Weights of a small mixture-of-experts language model, trained from scratch on English Wikipedia: a variant of Muon for the experts, 326M tokens.
Below are experts of layer 8 (counted from 0) of a mixture-of-experts language model. Rows are named gate (a neuron's input weights, with its number), up (a neuron's input weights, with its number), down (a neuron's output weights, with its number) and show model dimensions 0-95. Each number is 128 + 32 x the weight over its row's rms, rounded and kept within 0 to 255.
Before each expert's rows: "gets" lists some tokens that make up at least twice as much of what it gets as of all text; "comes after" lists some tokens at least twice as common just before its tokens as in all text. This comes from a sample of Wikipedia text that the model never trained on. Tokens count by the router's weight.

# expert 0
gets: " | ", ".", " |", "–", "0", "; "
comes after: "0", ".", "3", "2", "4", "5"
gate0 [137 121 127 106  98 151  91 119  89 108 122 121 147  42 136 183 109 126 109 113 181 164 166  83 117  91 147 117 120 180  99 171 133 190 139 128 114 135 124 148  93 226 114 182 136 152 146  86  87 106 122 113 130 144 131 192 134 147 117 126 125  71 138 150 112  99 169 104 202 142 118 174  95 139 143 129  82 125 102 111 119 159  85 104  66 130 113 142 149 183 155 173 168 130 101 100]
up0 [137 159 143 105 136 102 151  46 107 176  99 126  93  77 119 137 135 138 134 124 111  78  98 188 157 152 154 126 103 121 161  41 187 123 139 145  96 141 188 164 132 132 101 103 182  95  99 130  96 102 127 109 135  56 159 114 121 107 105 167 135 165 111  89 128 136  93 156 120 131 100 146 129  93 110 154 226 122 142  86 148 123 159 136  99 132 163 186 141 169  97 111 129 144  94 160]
down0 [184 144 119 146 155  81 125 111 146 132 114 138 189 122 104 152  71  88  71 138 131  81  66 134 135  69 122 154 123  70  93 146  72 122 148 132 151 135 192 111 148  88 173 131  89  70 192  55 171 120 110 134 126 143 160  90 158  93 150 114 103 111 147  85 110 110  91 171  83 100 100  90 147  70 122 164 108 140 143 145 123 111 152 159  97 104 150  61 127 152 105 125 122 132  75 122]
gate1 [120 106 140  99 114 136 189 118 134 118 124 176  38 113 113  44 134 145 171 119 149 114 142  92  73 144  85  86 125 146 182 161  82 171  92  78 151  73  98 116  87 134 128 100 183 103  97 131 135 111 150 119 215  75 141 117  41 115 131 166 117 143 111  80 154 145 131 115 113 148  73 164  72 126 111 166 142 102 151 113 146 216 114  94 147 142 188 105 173 109 159  99 149 135 131 110]
up1 [149 109 121 153 135 157 137 152 157 141 188 117 182 113 135 149 164  89  42 140 150 167 120 166 125 101 143 110 122 147  88  83 129 123 165 101 130 124 149 127 170  85  94 120  75 139 118 122 111 134 147 174 181  96 105 168 135 143 146  92 113  88 144 168 151  87 191  94 127 153 135 115 139 150 102 119  77 137  62 166 114  73 172 145  85 133  93  81  98 126 140 126 111 129 119 118]
down1 [157 151 131 110 111  79  98 110 178 144 116 119 155  99 132 115  81 132 157 125 154  86 147 105 153  71  88 179 170 153 133 106 105 136 179  96 179 106  89 157 149 108 147 130 135 174 104  96 103 138 163 147 102 137 122 141 177  90 114 126 144 130 117 157 171 153 155 107 169 168 131  60 129 134 156 169 158 126 129 105 166 198 129 151  94 106 107  86 141 174 101 129 171  91 141  71]
gate2 [170 134 130  90  92  20  84 156 103 109 153 108 132 102 145 173 161 127 103 110 177 137  79 189 101 135 103 137 213 115 111 133 127 110 116 167  85 161 101 136 195 127 128 168  86 119 127 137  87  74  80 164 122 103 179 188 133 110 151 182 123 190 104  84 149 164  92  77 111 178 114 124  84 165 127  69  88  92 117 140 111 116 132 166 155 165 141 102 138  84 127 170 129 106 113 104]
up2 [102 123  90  60 158 132 102 149  69 174 135 111  88 141 145  96 109 114  76 131 157 111  99 204 100 144 116  84 177 164 110  72 152 109 187 120 160 142 156 109 211 121 116 145 126 120 125 143  62 159 150  96 148 121 136  69 128 138 123 145 130 180  64 139 141 136  90 134 161 186 139 108  98 161 114 110 100 111 146 151 165  65 109  96 169 198 138 115 137 160 179 129 151 151 139 124]
down2 [124 146 119 164 173 116 162 117 160  98 133 133 113  82 178 148 131  70 107 171 123 119  49 103 113 115  90  85 118 104 122 190 146 146 110 156 136  91 103 189 158 135 136 165 133 159 119  72 205 142  84 100 122  84 124 107 184 156 112 110 122 118  33 150  89  85 163 111 178 153 119 118 116  41 169 151  97 104 102 119 129 138 158 139 140 110 120 132 107 122 114 116 161 110 154 155]
gate3 [103 136 142 109 126 116 122 146 160 129 125 127 127 159  32 134  97 149 102  62 153 134 132 136 139 125 133 132 118 118  74 141 128 123 171 133 100  86 207 107 149 123 140  96 177  83 105  77 124 154 152 195 125 135 100 159 151 157 170 166 106  82 171  81 185 139 134  99  84 168 112 129 127 181 103  99 124 123  90 157 168 141 127 135 117 206 141 135  92 127 169 114 152 156 154 111]
up3 [161 149 119 106 116 123  96 132 146 133  71 115 152 131 130  94  93  90  91 109 138  73 103 121 152 184 158 156 113 152 127 116 103 135 108  94 186 123 107 123 158  97  69 129 110 129 157 158 192 154  79 175 140 102 163 160  82 160 187  95 116  93 175 173  70 146  98 132 125  92 158  96  95 147 183 156 123 177  72 102  92 124 192 155 125  69 175 127 148 155 171 116 145  94  84 143]
down3 [201 145 117 104 126  41 108 122  96  96 148  82 105 168  90 156 126 125 143 165  79  99 134 122 130 123 114 152 153 102 122  86 127 117 106  44 134 141 126 136 137 147 130 162  65 118 102 180 201 131 127 145 117 129 116 155 162 101 155 166 125 148 131 149 128 129 138  82 143 127 153 177  98 133 187 157 153 168 124 144 137 134 138 155 120  41 108 171  87 148  92 125 106 120 154  59]
gate4 [129 115  97 145 169 129 129  91 165 158 130 141 102 184 157 120  88 150  97 128 135  96  96 115 178 133 147 166 101  96 100 167 128 167 134 154 124 185 126 137  90 169 150  81 185 146 106 124 113 150 145 138 150 103 140  69  94 109  99 143 144 158 160 136 172 181 139 163 120 148 105 115 117 158 122  80 100  99 117 137 146 158 168 151 126 115 122 111 198 123 120 171 154 186  92 101]
up4 [110 133 113 104 133 130  86 150 150 147 160 126 135 118 107  63 128 148 143 158 114 133 166 102  78 198 108 188  19 118 113 133 112  77 111 143 132 119 121  99 123 171 156  76 154 107  93 147  85 140 113 129 134 117 161 151 124 128  94 109 119 163 139 124 147 152 138 134 119 126 145 147 150 158  69 100 121 111  73 134 116  98 171 112 144 132 161  91 124 132 114 188 126 191 140  91]
down4 [193 176 123 106 167 136 113 145 117 153  99  70  88 156 182 151 158 159 148 143  77 101  69 120 165 129 132 141 152 125 112 119 181 112 121 137 164 168 191 172 115 159 111 125 128 113 101  54 121 187 122 175 117 144 127 104 135 145 167 104 130 118 168 120 140  82 122 140 105 127 135 152  93 141 105  90 144 113 134 130 171  72  83  92  89 169 151 144 130 126  90  76 174 104 155 161]

# expert 7
gets: " (", ", ", " in ", "| ", " | ", "–"
comes after: "\n", "1", "2", "\n\n", "20", " JP"
gate0 [ 82 134 127 109  87 150 156 170 150 159 151 130 119 169 138 116 124 158 106 104 122 113  90 152  59 126 144 140  85 140 171  84 170 173 154 127  82 113  97 135 126 179 169 140 135 176 111 129 111 123 146 101 123 156 126 172  96 109 102 126 169 149 125 179 130  85  99 106 107 129  92 109 151 102 112 127 123 112 127  97 183 138 172 157 145 136 119  89 238 105 120 153 176 138 140 175]
up0 [111 113 165 147 146  93 148  66 117 143 101 141 118  91 103 106  57 153 142 111 122 121 124 139 167 116  90 110  89  95 159 126 116 113  93  92 137 107 109  80 158 138 174 124 108  86  72 154 119 203 136 113 151 177 206 156 154 156 159 142 129 115 103 143 116 207 128 129  95 105  54 117 137 131 120 118 120 153 159 186 156  96 107 138 142  96 125 133  68 171 161  57  61 158 184 106]
down0 [123 109 175 166  98 127 129  91 161 197  64 115 111 117  94  95 177 107 108 173 112  89  35 145 133 148 138 141 127 176  93 130 165 119 158 107 156 101 147 128 142  96 113 171  67 149  92 131 187  75  87 175 148 136 107 131 115  78 167 100 140 130 132 107  92  80 177 115 145 141 157 134  73 165 156  97 129 135 121 151 128 113 106 184 126 115 114 158  97 135 126 162 106 172  95 131]
gate1 [ 86 123 132  92 202 131 120 142 196 118 115 158 131 126 135 164 165 186  91 133 129  83  99 114 178 144 113 209  82 138 169 136 124 133  97 173 101  87 125 148 167 103 186 155 124 125  99  68 129 158 179 161 166 199 155 123 166 129 151  82 132  66 145 152 137 119  86 137 116 146 148 164 120 167 109  60 156 107 132 110 161 171 127  58  87 105 121 145  67 160 145  94 125 151 177 128]
up1 [133 135 156 102 138 107  72  69 194 157 108  91 180 123 141 111 110 135 157 161 120 163 140 106 104 146 119 153 163 109 146 145 136  45 173 136 127 149 154 156 158 154 182 138 169 150 125 152 118 176 154  93 188 123 150 159 119  53 127  59 161 108 142 160 163 103 152 162 119 137 100 153 133  88 205 114  80  94 152 130 102 127 121 139 125 181 115 113 151 105 129  93 128  28 107 153]
down1 [ 61 174 105 121 115 169 131 131 141 149 121 113 129 133 153  64 100 123 128 143 118 138 161 151 165 101 121  92 113 174  94 142  99  75 111  93 143 141 103  84 143 120 104 134  82 145  50 100 103  67  92 199 132 176 123 132 118  65 100 107 141 127 158 103 157 206 112  92  76  97 118 131 128  71 105 167 124 180 104 144  98 113 152 128  99 112 173 126 118 194 182 141 197 150 177  83]
gate2 [ 91 106 119 105 164 110  95 121  98 144 160 122  73 110 163 161  71  83 141 140 153 105 133 132 139 131 163 121 116 126 126 153 133 142 180 168  99  36 179 144  99 122 101  88  96 108 102 130 133 145 138 214 108 152 125 130 137 110  95  65 139 176 169 151 107 129 150 136 127 164  91 131 115 141 146 159 114 102 109  93 166 145 173  99  73 128 182 102 116 163 103 134 117 132  75 145]
up2 [170 159 172 175 128 102 153 116  96 152 113 150 156 166 138 158 181 153 113 111  80 157 175 110 119 161 120 128 135 123 143 185 117 128 101  90 149 162  62 103  59 107 108 116 131  97 141 115  85 102 121 148  91 127 208  76 139 143  84 142 133 139 100 124 220  57 130 115 107 128 146 131  89 123 139  88 150 123  89  94 140 106  78 142  96 126  87 144 148 158  95 118 119 193 171  95]
down2 [132 128  56 102 123 121  61 102 121 172 102 181  89 160 141 142  81 177 135 117 103  99 130 149 142 124 163 116 158 158 128 126 129 173 105 121 134 141 178 149 149 141 216 128 130 147  92 145 143 119  92 203 118 188 121 164  58 147 100  96 153 164 167 147 108 217 110  76  70  84 205 175 133 124 167 152 162 121  63 144 130 158 148 128 107 152 105  91 123 157 124 123  79 153  98 135]
gate3 [127 183 105  64 125 103 180 134  93 167 133  50 103 131 142 160 145 130 137  40 150 107 129 113 126 164 147 135 142  95 123 147 169 136 203 139 168 101  59 122 130 123 124 159 133  97 106 139 150 135 145 141 103 152 103 135 122  91  83 102 134 107 144 142 115 104 192 205 155 110 149  35  70  94  82 173 121 165 128 153 123 124 130 117 119 162 169 128 167 136 121 131  96  94  76 108]
up3 [ 93  74 113  76  91  94 166 153 125  83 148 147 104 176 128 145  94  86 115 162 138 113 130  68  95 158 134 128  85 178  91 122 114  94  92  63 126 134 166  90 170  83 109 153 144 228 129 116 125 147  86 163 176 105 113 184 108 130 120 118  98  88 155  83 136 171  92 150 141 113 133  90 132 148 144  60 160  73 154 121 144 109 167 136 119 130 117 134 143 120  96 131  89 179 124 109]
down3 [ 77  68 111 153 150  67 129 163  49 112 160 157 125 104 142 119 110 133 151  84  78 114 120 138  75  94 125  76  86 139 120 136 140 141 147 102  97 113 130 148 117 125 141 120  84 150 240 120  95 179 124 174 135 155 142  64 100  97 126  84 129 139 190 113 153 195 105 121  92 162  83 103 163 127 129  61 166 154  55  58 122 126  92 131 111 153 104 127 120 173 156 124 174 124  71 110]
gate4 [144 106 133 128 129 109 144 133 141  85 106 113 103  86 147  82 109 192 103 132 103 119 169 122 139 152  85 174 150 174 159  58  96 130 150 176 114  92  76 137 122 171  94 161  71  61  67 115 172  94 128 112 160  80 126 152 118 203 170  96 151 160 161 134 153 118 103  81  59 147 100 180 159 159 134 147 151 115 178 174 179 178  95 122 109 110 103  92 121 138 117 173 123 131 105 110]
up4 [ 56  71 119 121 142 147  84 116 172 155  75 149 100 110 168 103  91 148 135  99  90 130  82  98  98  96 104 145 174 153 127  72 152 145 112 116 132 143  89 100 144 148 114 145 133  92 135 135 117  66 115 134 168 134 150 109 116  98 160  93 167 154 124  57  79 133 138 131 104 103  80 122 172 156 129 181 121 131 172 167 127 168 107  99  62 159 116 118 116 129  65 108 148 150 137 101]
down4 [130 128 102  74 112 147  89 152  95  68 155 136 138 130 126 137 145 156 114 163 137 121 146 138 136 135 140 112 189 149 108 171  96  97  96 144 126 152 140 165 165 161 159 143 141 139 155 122 125 147 128 117 114  85 148 102 109 135 109 173 102 126  96 122 116 115 185 162 120 161 195  72 128  91 166  61  71 130 116 163 185 103 185 128  58 179 152 161 133 157 154  83 118 116  83 130]

# expert 2
gets: "1", "2", "3", "0", "4", "6"
comes after: " | ", " ", "| ", ", ", " (", "–"
gate0 [ 96 144  69 187 165 152 144 160 138 100 141  57 171  76 135 167 131 185 173 118 180 113  68 105 176 168 118  93  97 142 125 143 173  94 119 170  92  59 134 141 146 164  67  85 111 134  77 126 109 144 143 114 195 148 143 160  98 139 175 136  89 113 146 123 155 108 160 131  93 122  43 140 164 166 125 125 115 115 187 184 188 128 160 151 164  78 162 162  73 154 128 142 157 106 149 137]
up0 [152 125 102 171 172 143  98 153 123 132 121 138 138 107 208 126  98 132 131 195  88  88 134 165 125 137 116 128 124 111 144 150 146 130 120 115 133  79 124 178  94 154 138  79 105 156  49 130 123 103 109 116 132 121 160  92 135 133 155 140 130 151  73  71 143  91 129 181 171 177 104 181 179 118 116 137  66 139 218 164 129 126 152 137 164 111 164 141  87 185  95 194 164 153 108 144]
down0 [140 138 107 131 104 110 131 133 108 151 138  73 175 122 193 157  93 133  90 106 173  98 125 114 102 201 105 143 134 164 115 127  86 190  93 139 197 124 167 181 119 182 182 118 148 111  70  99  79 139 114  77 107 152 136 100 158 196 120 169  66  97 134 121 134 161 115 159  94 127 168 155 205 162 133 178 142 113 148 129  97 136 138 107  94 179 122  56  82 122 197 124 146 123 121 156]
gate1 [ 93 162 183  99  88 145 191 132  98 193 146 119  92 135 112 174 137 100 123 154  77 138  96 124 139 144 136  72 126 116 129 151 102 130  98 164 161 165 166  86 108 137 146 127  89 148  99 139  85 133  89 162 185 167 157 140 111  85 123 146 133 158 164 168 139 149  98  95 110 163 135 135 171 105  75 114  83 106 143 137 118 138 134 145  73  89 146 168 143 142 121  98 101  71 130 122]
up1 [176 140 104 143 113  87  91 146 125  89  64 125 115  78 122  78  80 143 124  94 190 121 154 153 113  75 108 181 133 132  93 100 148 121 139 106  99 134 102 163 152 102 103 168 161 133 178 114 144 148 102 101  82 121 143 142 111 150 128 125 139 101  52 173  78 109 116 137 146 157 109 157 124 145 111 108 152 138 126 162 145 120 154 145 168 192 107 156 126 123 107 133 146 178 155 144]
down1 [133 125 152 140 124 110 142 151 172 209 149 135 131 131 145 166 128 150  81 126 101  86  91 165 169 134 136 158 153 109  92 150  73 165 158 141  16 133  25 108 133 126 163 188 113 149 144 131 138  88 113 110 132 147 140 156  85 124 151 173 132 103  55 174 172 150  85 131 148 180 137 132 152 172 133 131 119 185  93 149 175 175  95 136 121 167 188  73 136 100 133 134  99 166 161 176]
gate2 [ 98 140 138 154 100 127  48 147 164 156 152 108 113 166 183  66 163 135 168 120  94 142 116 137 143 107 102 129 160 126 110  76 133 104 127 150  80 165  91 124 119 110 160 130 117 115 134  92 137 128 150 111 113 182 127 100 141 189 124 153 102  80 129 151  98 181 116 103 140  88  61 143 117  96 149 113 156 174 100 138 128 205  80 110  81 141 158 160 139 130 210 125 142 146 164 167]
up2 [138 118 167 162 105 132  79 184 163 135  69  92 141 101 154 160 133 160 125 184  73  81 173 123 144 160 131 184 126 126 153 119  96 107 180 128  44 103  48 173 148 150 194 100  94 142 108 162 140 135 181 124 166 197  71 151 146 160  97 147  80 137  99 110 112 160 171  89 138 108 137 114 143 150 142 102  65 122 118 121 118 151 108 145 111 132 111 162 126  97 150 136 188 150 143 121]
down2 [148 150  86 165  95 113 143 147 221 147 192 115 117 112 190 114  84 205  60 110 166 147  84 145 116 106 114  98 125 153 100 132 137 108 152 140  88  96  97  84 105  83 155 122 117 111 125 111 105 117 143 150  56 136 117 162 121 175  96 148 166 154 132  49 127 163 171  99 138 142 167  73 141 123 110 124  98 133 151 160 159 148 175 180 102 133  95 129 129  74 149 166 138 171 171 141]
gate3 [179 163 114 140 167 133 157  96 114 130 144 131 123 104 128  93 160 131  96 133 131 165   8 128 150 139 173  78  82 147  99 155 168 136  69 151 198  95  86 137 167 160 217 152 124 171 145 125 105 152 117 134 106 133 172 135 128 129 190 133 139 135 112  89 135  82 116 141 126 120 119 191 159 131 122 134 120  83 146 124 140  85  93 139 162 117  98 123  95 156 127 185 182 112 147  93]
up3 [115 148 130  78  69 113  64 159 121 144  76  69  89 145 136 205 143  90 110 142 137 126 174 159 106 146 104 198 134  72 140 103 103 152 129 150  74 132 154 102  98 142 100 130 171 112 111 145  95 108 124  84 131 175 145 146 121 156  77 117 104  46 148 119  81 117 119  90 163 129 118 104 107  97 129  89  77 166 137 169 101 125 118 112 115 112 188 121 141 120 115 154  80  97 129 177]
down3 [155 143 155  79 122 113  86 194 135 187 104 162 165 114 114 130  82 107  92 151 135 128 124 179 160 136 106  76 147  90 107  97 100 158 104 217 144 106 138 142 188 107  72 152 114 123  86 170 128  89 157 169 128 150 107 110 133 122 124 164 107 145 122 137 100 117 140 160 143 139 103 138 104  74 118 117  86  89  89 128 118 125   5 171 114 143 160 145 101 150 138 149 122 165 140  55]
gate4 [135 143 141  85 162  97 116 151 167 104 123 195  55  76 152 181 113 130 101 108 155 165 136 108 147 133 136 121 116 179  93 125 144 147 149 141  83  58 110 150  53  87  64 108 104  98 132 154 149 171 138  84 152 105 123 160 125  98 161 145 111 150  99 165  88 129 125 132 130  95 136 114 181 134 105  78 177 131  77  84 186 145 147 105 111 126 145 114  61 118  90  62 100  94 170 109]
up4 [107  69 134 128 125 122 145  74 111 161 155  86 132 108  76 146 132  64 122 130 125  85 105  68 120 125  82 117 194 117  87  91 115 122 163 157 103 137 153 112 137 113 106 122 140  68 182 125  86 115  54 130 140 108 104 119 143 165 128  84 123 133 152 109 128 115  99 116  88 106 120 134 177  75 124 135 135  62 123 141 107 177  93 133 135 108 141 148  93 109  54 132 129 107 126 116]
down4 [110 146 162 114 150 117 106  96 110 193 103 163 134 128 108 133 140  62 132 164  98 134 100  70 108  81 114 131 131 160  65  85 113  91 131 174 103  97  62 154 157 159 115 124 196 131 110  84 152  98 116 120 162 154 169 177 116  92 130 131 121 115  74 104  71 128  72 108  73 164  92 146 137 169  63 123 156 107 100 139 116 161 109 136 113 135 107  99 141 149 119 115  53 158 157 145]

# expert 5
gets: "\n\n", "\n", ".", " The", " the", "The"
comes after: ".", "\n\n", " |", "==", "===", " =="
gate0 [123 123  88 142 147 170 122 101 107 117 144 159  93 126 121 115 129 109  78 156 176 128 123 154 114 139 145 163 183 167 178 179  92 130 148 106  98 133 145 127 143 145 135 163 145 131 147 120 152  84 131 106  69 151 124 104 128  74 168 160 145  79 181 127 149  99 117 145 183 182 133  39 187 129 155 150 123 196 127 116 150 131 198 119  65 168 167 108 147  94 143 172 121 124 159 107]
up0 [100 142 109 163  86 157 101  74 119 130  92 129 113 116 101 155 115 160 131 119 126 151  87 100 119 102 122 117 141 140 169 217 127 178 165 130 158 137 138  74 123 131 156 151  89 155 112 155 165 109  80 144 134 157 113 116 155 124 139 148 147 134  79 120 154 137 123 147 138 177 137  57 156 130 130 123 101 149 180 103 137  98 147  71 121 234 201 123 124 125  97 164 151  88 181 109]
down0 [131 143 137 149 152 158  99 134 170 138 163  75 107 116  81 173 115 114  90 132 122 148 150 142 107  85 165 138  99 132 205 131  80 100 109 143 131 109 101  85 141 134 130 173 133 141 118 108 158 143  43 105 124 113 187  98 166  85 177 114 107 167 150 141 135 106  84  87 172 108 156  83 168 181  83 226 131 152 135 166 146 119 180 171 102 121 134 173 152 123 199 189 137  98  53 162]
gate1 [151 142 162 108 108 108 150 116 137 182  62 144 138 158 109 114 125 127 105 148 101  60 164 100 109 140 110 120 131 114 113 101 121 180  79 170 141  93 121 156 100 122 129 126 115 130  43 117 102 116 158  80  94 159 119  82  75 173  92 124 107 122 127 125 208 130  84 149 138 108 117 136 141 132 111 104 122 133 109 158 159 146  76  85 134 133 129 101  83 121 114  91 206 121 140  91]
up1 [161 126 112 121 155 156 117 187  94  81 162 128 112 103 120 153 117 108 143 128 140 195 171 143  92  79 105 148 129 135 229 136 117  82 223 119 138 129 156 139 148  98  80  93 127 107 142 167 120 140 115 174 114 156 104 172 138 101 163  99 121 153 100 123  44 110 168 137 133 133 158 148 173 177 148 152 158 127 175  85 119 178 158 174 128 104 125 136 152 108 121 162 103 117  71 120]
down1 [ 87 146 116 166  95 101 193  95 134  97  77 167 106 132  90 105 134 140 129 136 121 133 185 160  79 180 120 140 131 173  62 158 127  65 133 141 143 173 109 139 133 101 124 138 119 159 174  88 154  82  83 108 170 122 141 148 113 183 131  92 145 104 151 176 195 145 151 111 135 201 154 134  84 107 171 111 140  92 135 153 120 130 172  83 137 145 145  89 104 118 136 173 112 122 114 160]
gate2 [129  87 106 118 199 124 145 110 123 116  91  85 131 103 163 168 144 131 121 159 185 128 110 175 164 174 132 146 110 105  98 159  20 166 117 141 105 146  81 160  90 115 123 143 137  74 143 135 121 136 118 112 130 122 130  96 134 139 159 127 129  93 155 123 176 115 135  84 147 133 110 116 193 153 169  91  84 159 135 116  92 120 148 122 140 142  99  92 148  88 103 146  39 173  98 133]
up2 [120 120 191  89 148 142 106 157 153 104  68 160 105 130  86  71  84 135  94 123 100 140 169 187  68 130 108  95 139 122 138 119 150 119 173 136 119 119 154 107 133 178 170 145 144 101 122 109 136 110 209 145  95 121 140 130 141 114 119 162 102 130 149 121 166 116 109 154 133 118 131  77 128  82  91 159 127 151 156  79 112 121 161 144  86 160  84 114 223 104 193 123 112 108 214 171]
down2 [ 99 132 141 119 146 151  94  49 178 158 135 133  83 121 141 127 165 133 106 113 189 105 132 121 160 131 100 125  86 127 120 104  92 134  87  99 130 149 116 115 128 136  82 152 126 130 147 142  97 182 103 145 124 121  72 136 162  98 117 114 144 153  54 123  45  92 166 115 102 146 134 199 145 181 137 174 182 187 110 111 133 167 107  96  81 163 168 112 120 161 141  80 118  93 147 101]
gate3 [155 161 139  90 141 160 198 124 120 140 126 124 101 115 186 131 114 118 130 124  89 142 122 136 181 137 141 136 110 121 141 134 151 131 167  45 117 121 142 130 124 119  81 163 128 106 146  70  65 100 140  80  87 145 163 149 171 153 123  79 122 165 130 152 103 118 152 106  87  76 114 152 124 177  68 145  84 113 190 110 168 148 159 146 179 175 168  87 104 161  95 171 143 153 130 107]
up3 [190 145 112  44 137 154 126 171 138 124 102 134 169 111 116  95  60 113 147 100  83 152 146 146 167  99 148 177 139 126 195 100 150 156 141  94 104 122 115 120 161 122 181 131 182 148 140 104 149 188 125 112 114  99 102 112  83 163 159 111 126  70  49 154  47 111 170 167 184 105 187 137 119 129 105  95 116 169 144  78 169 120 119 127 119 113  99  97  97  68 164 102  57  83 146 128]
down3 [160 111 107 127 196 130 133  66 109  28  70  78 158 173 115 142  80 150 161 147 136 137 172 147 139  94 129 190 139  93 113 159 197 113 129 147 132 127 123  93 112  68 125 160  88  93 203 113 114 125  87 151 141 106  85 108 203 100 109  93 107 179 141  82 119 155  92 162 181 169 101 132  72 123 163  99 168 111  82 143 115 192 112 114 137 121 107 115 116 173 112  98 145 137 145  84]
gate4 [168 147 117 138 134 137  93 113 131 121 152  95 127 135 185 166 133 149 140 153 121  85 111  89 142 151  84 105 127 179 193 135 125 149 153 145 131 173 103 177 107 117  87 157 128 169  99  92 177  85 100 101 123 104 137  45 157 132 179 141 124 188 111 129  67 126 134  94 144  86  76 139  95 133 134 123 105 142  67  79 118  88  94  93 175 120 147 110  89 154 191 155  97 117  69 137]
up4 [163 192 135 128  65 132 190 115 116  89  67 131 179 146 140  92  91 158 176 125 104 149 136  78 117 136 112 154 122 149 110 134 104 137 105 143 147 129 106 126  87 135 119 170 134  87  80 122 144 125 167  88 156 131 108 112 131 143 117 125 156 139  91 128  96 120 116 137  73 109 119 156 108 125 116  75 112 101 210 117 185 134 140 110 211 142 114 133 138 115 123 184 142  85 110 212]
down4 [129 132 158 162  93 117 101 132  80 134  83 154 150 107 124 155 128  83  71 125 137 162 117  79 147 126 157 138  84 125 192 114 155  89 114 126  81 127 140 172 109  91  90 167 155  66  99 255  93 150  88 111 112 111 149  79  88 117 176 143 192 110 136  92 149 109 112 139 101  79 120 148  70 112 114 100 126 127 126 117 169  77 121  92 181  66 105 124 106 151 110  96 159 136 137  98]